From a checkpoint of a small mixture-of-experts model trained on Wikipedia.
Experts: 192 SwiGLU neurons an expert, 2 picks a token, a softmax router.
Below are experts of layer 2 (counted from 0) of a mixture-of-experts language model. Rows are named router (the router's row for the expert) and show model dimensions 0-63. Each number is 128 + 32 x the weight over its row's rms, rounded and kept within 0 to 255. Numbers have three digits each.
After each expert's rows: a language model's description of what the expert responds to; "mostly gets" lists some tokens that are sent to it at least half of the time. This comes from a sample of Wikipedia text that the model never trained on.

# expert 7
router:130143154111099171093166193072101124147147143129118126107142139172174179156072118132107119135098148114131150108155204132151155069120125080107104105102080151092129091100111149160121152073090092
Parentheses and list openers. Opening parentheses before acronyms or birth years, e.g. League (NIFL), (born 1959), plus table pipes, brackets, and including.
mostly gets: "(", "M", "= ", "including ", "[", "I"

# expert 19
router:094186128157186080152097173100195091137108127109139111130147146106131085095163081189126094139169102073140127096180079100156139148088093087131110117152130150185156119173156137096135175110179099
Mid-word pieces in infobox lists. Inner pieces of words and names in infoboxes, tables and lists (Illin-o-is, LeCon-te, di-pl-omatic), and colons or parentheses after years.
mostly gets: "te", "nam", "studi", "mod", "′", "to"

# expert 27
router:091134116126147141079138108180091114179146136132139132115097113162140158158102133082110113118125195084162121144081103173114089080138138060119135177115137155082165081117084170122094126129137117
Name pieces after capitals. Word pieces following a capital letter in names and compounds, e.g. H-em-my, H-and span, Lawr-ence, Patric-ia, plus "&" and "and".
mostly gets: "& ", "sych", "and ", "oung ", "ourn", "Scientific "

# expert 22
router:157166129098098103101131145073072125116118122113067089108118175105141192099133083152116146093122095087164149096106136153109112188118140185132130125177102138139132125139195114112134097188131107
Word-ending suffix pieces. Final pieces completing a word, such as -er, -ay, -ed, -ation, the last digit of years (202-3), and the degree sign.
mostly gets: "°", "et", "ay", "ely", "London", "compos"

# expert 8
router:139138173130159142102095148148091077125167110148147162130092091114078109203066143117101152082146172101130102118173154106133104155142154112176115175056160082123143116140069094098156156114158133
Foreign-name fragments, digits. Middle pieces of foreign or unusual names, often accented letters (ü, å, k), plus single digits inside numbers and odd byte tokens.
mostly gets: "Bel", "emi", "multi", "Sw", "Bul", "US"

# expert 21
router:170110094141131162114124074157120132092095083114074122071082180084088081151137121128157168147123149154109115100139171116133089160115169132141120113093072104107137142122170147115093089120143072
Table cell pipes. Mid-row "| " separators in wiki tables after numbers or names, plus name and word starts like Gu, Sch, Be, and offic.
mostly gets: "enn", "Sch", "Gu", "offic", "Be", "manag"

# expert 20
router:111144171133101111129097120155108167155107117152155143103121115092159149148195153145159194161170169153101125120124154120138115127083134206074087104076092056108161140127169097109131054106143078
Verb and word stems. Opening stems of common verbs and nouns after the, a, to, was, such as mov, inv, exp, attemp, tri, sp.
mostly gets: "mov", "inv", "found ", "exp", "effec", "left "

# expert 31
router:182097165155139072167112103156174102119135144120095180141163155111102119152083170107150129141126147125193094135196097095158127092085142214080172097157154099103129170147202122068127115131160141
Periods and separators. Sentence-ending periods, decimal points within numbers, table separator rows like |---|---|, closing ). and ". and some mid-word pieces.
mostly gets: ").", ".", "\".", "|---|---|---|", ".\"", "ep"

# expert 15
router:165133102113114153133086096106132062116112148070132102069179102130096132155099135089167077141153137122138146132069147171146126155121156070112089108115140123190137129153072099149148130075172095
Line ends, conjunctions, articles. Line breaks ending table rows or list items, plus "and", "but", "a", and "-ing" endings, e.g. going, Playing, "a major character".
mostly gets: "but ", "and ", "\n  ", "team ", "single ", "\n"

# expert 10
router:094114108164165111107126135167162136120145182092113077145171069141097144156102087136144158186109097112128080126057106160138187108114191171104111178080100101130116147106073128150138103203077124
Name-initial pieces, place adjectives. Second syllable after a name's first letter (S-ug-ar, T-ay-kenov) and place or nationality words like New, American, British, South.
mostly gets: "New ", "Har", "American ", "British ", "South ", "Mus"

# expert 29
router:176124078142113135134158133135157097159121115114154096118128118132123160171103180129095091156113134175110145171170110150090181138129135142154153106088123237151088183175135114065145078127185178
Latin-style prefixes. Word-opening prefixes like con, pro, comm, ex, and capitalized starts like Bar, Mon, Char, as in concentrated, maximum, Antichrist.
mostly gets: "con", "pro", "comm", "Bar", "Comm", "Pro"

# expert 30
router:107171099158119141112166127143142107095145113135174166155117168100124128116176196100075116130155119170181138102187108119123132127153132137135052083077118156130128072146091167050125148087150118
Capital letters in labels. Single capitals and short pieces inside names, acronyms and infobox labels, e.g. B-R-ENDA, "Born:", "Time zone:", A-ustin, P-achadi.
mostly gets: "R", "P", "Carol", "Gar", "onze ", "Location"

# expert 3
router:138143134095148119139144149136080178210113119077157155135140068061091098134146168098175157102121096159105118175163154176093099120098150066184185146108169181126122192156150109199116084116157128
Sentence openers, table cells. Table pipes and cell values, sentence-initial "The", and mid-word pieces in taxobox lists, e.g. Binom-ial, Ac-tin-opterygii, "The company".
mostly gets: "gener", "Cent", "ous ", "The ", "long", "short "

# expert 18
router:088075160110138114117074109131121201142120105141139093136098127106095153110165123187069156158124166150137179152091146171119110139080138072131171078094124103108153044130122127111130093121095115
Prepositions and small numbers. Prepositions after nouns or verbs (in, for, on, as, with, during) and single digits in tables or infoboxes, e.g. "Children: 1".
mostly gets: "); ", "during ", "for ", "No", "trans", "since "

# expert 6
router:114170154109124101084117144113158114100124096141097168125142103149117119160115075086157144108131097094088153195146087118170119165119078148132157154170135059112106123139167078200153172173158162
Pronouns and clause subjects. Subject pronouns and determiners like he, his, their, which, who, this before verbs, plus "an" in urban, Egyptian, Sebastian.
mostly gets: "He ", "his ", "their ", "which ", "first ", "who "

# expert 14
router:105121162146128132144158167097237171111106131180148122127111148174126141119151105116129102127101161110159121157083132095168160103153120096174149179156105168091133095148126078197158108074041140
Commas and word ends. Commas after names, places and clauses, as in Montfort, 1810 or Coppell, Texas, plus closing brackets, quotes and vowel-final word ends.
mostly gets: "), ", "\", ", "' ", "i ", "', ", "o "

# expert 25
router:197134186143152126111075079141089092084145088059118126085164157122175158103160136149162174088157114138122115166080108170072145060116087170129147193111137091174122148137168063175118100113175106
Name heads and place nouns. Whole-word nouns in names, addresses and locations like Road, League, School, University, John, plus % and 000 in figures.
mostly gets: "000 ", "John ", "League ", "dis", "% ", "School "

# expert 13
router:123146077102157194114125101190139090103145090152162152185180117139144121076148092169092093144091166061097123129078132146096132127132156139098162131073161176151164125126108142121138085173127085
Modals, to, apostrophes. The word to, modals (would, will, could), apostrophes in French d' and English contractions, adverb ending -ly, and Mc.
mostly gets: "ly ", "'", "New ", "would ", "Mc", "will "

# expert 2
router:078176126125072156128165117131173107084105110136079140140145173095067113130122161127072110143113111194155147133106114134138135121151116095207128124135108097089155188101135080158214124146152150
Linking prepositions, name initials. Prepositions after nouns, mostly of, from, between, such, plus capital letters opening names, as in overthrow of, died from, Health H.
mostly gets: "of ", "from ", "Bl", "between ", "ak", "such "

# expert 24
router:137133147123147136123121151124049113136180096131119176049108079107142092127113148165064163142079090100176111081158105144090102118171136124154119114158130149102060162121107153102148189128138114
Row-ending pipes, word ends. Final "|" closing table rows, table divider lines, and word-final pieces before punctuation, e.g. Ur-du, cent-re, insur-ance, in election tables.
mostly gets: "|", "Re", ")", ";", "initi", "Date "

# expert 11
router:099101116123086107179077149116171121096175099179162143139123149150127115149078124129171110118147178104112162139058092084126121060186114105129112209104108070132078121171053139160138142150089155
Copulas and name endings. The verbs is, was, has, did right after a subject or name, plus en dashes, bullets, paragraph breaks and surname endings.
mostly gets: "is ", "• ", "–", "did ", "has ", "does "

# expert 4
router:097177102084184177132098099103149119078148092133105143113073125133103070133169111128077120091204137133127119151124129123085114108132123102058089174109131090118132167155068144083107120120140158
Function words, headings. Common function words in narrative biography sentences (was, in, at, also, been, during, by) and the closing = of article title lines.
mostly gets: "also ", "was ", "been ", "=", "during ", "On "

# expert 28
router:149168095113113165116162137145107133163134118084073124095151125161181144125108110150095109127088126104130175140174150150117111177163109089128086133099127095144097135094066110129170135149117089
Two-digit numbers, final e. Two-digit numbers in tables and statistics (12, 27, 35), opening quotes in lists, and word-final e as in role.
mostly gets: "12", "10", "16", "14", "22", "11"

# expert 12
router:069150138081104114098140137152161165081098168157105111135169077105167124121129148117113099153112123183122179102128101095143119170164139110191116102136099122151148115133129164118087144134109103
Past participle endings. Verb endings "ed", "ted", "fied" in traded, aided, agreed, made, named, plus inner pieces like el-im-inate and Sec-ret-ary.
mostly gets: "Ar", "made ", "ber", "ted ", "ed ", "fied "

# expert 17
router:062169144147123145105144103121095077131138074153143149109079133105095110104119129127134136119142080078111134088153126127104128128149165077188131085157113167143205123201129128110103096131134165
Year prefixes and the. The century part of years (197, 200, 201, 202) and the article the, plus early pieces of proper names after a capital.
mostly gets: "200", "201", "199", "202", "198", "the "

# expert 16
router:117147179078142059068097106148074117123128087177139134191126139126135142117182125082118125080140090077116143135056120047139121136135166117120099067164145101066143167065138132147145193139113084
Numbers and had/has. Standalone numbers in dates, distances and sports tables (7 March, 16 km, 28 December), plus auxiliaries had, has, have.
mostly gets: "had ", "has ", "10 ", "have ", "two ", "11 "

# expert 5
router:141066165104139077160120128115172079167175126155131138189125137107151178110083139121134113151123171186099129093109170136140162096099124162113112160188114164129099157106074122102061101111177130
Word-final suffix pieces. Final pieces ending a split word, such as -ust in robust, -tion, -ation, -ain, -ers, and closing quotes or brackets.
mostly gets: "\" ", "sion ", "der ", "ital ", "asketball ", "craft "

# expert 1
router:132098075177113133130143159104118089080148149078141171081128176137148156115153098127191134095131108148115130161148165181190112151120112081113072145125140104116173186065168159096075133145170164
Word-initial capital pieces. First piece of a proper name or capitalized word, often a capital letter or short cluster, such as B, Th, Ab, N(apoleon).
mostly gets: "Th", "b", "B", "Ab", "Ch", "D"

# expert 23
router:147085112114135173151153148092117147111173158157208095076124151105144069091072083154122167199134143125142168159101134109124148140127099095111127115134159141196122162123216072139150089154068131
Institutional words, -ent endings. Words like State, University, National, Democratic, public, plus -ent and -ence endings, as in accent, apparent, student.
mostly gets: "State ", "University ", "National ", "ence ", "new ", "ents "

# expert 9
router:141075170113162141121166120073123157094074173098123157107103106144159086135154173117176095125121144114155051098128133122129136096124129133122171154152188129123100089116150072124114150170115062
Colons and mid-word pieces. Colons after infobox or list labels ("Release date:", "Architect(s):") and inner word pieces in French or Latinate words, e.g. pend, li, Én.
mostly gets: "En", ": ", "li", "E", "Pet", "Gre"

# expert 26
router:119171129186087155137153112128089200091122147133142144132156091145181139139165089109147168088166115139097110117143168155183089175064118168118093060177085114119134127117191144108141080066107082
Word-start fragments. First pieces of words after articles or to, such as ens in ensure, cont, trans, vis in visual, oper.
mostly gets: "ens", "t", "ts", "cont", "Des", "Vol"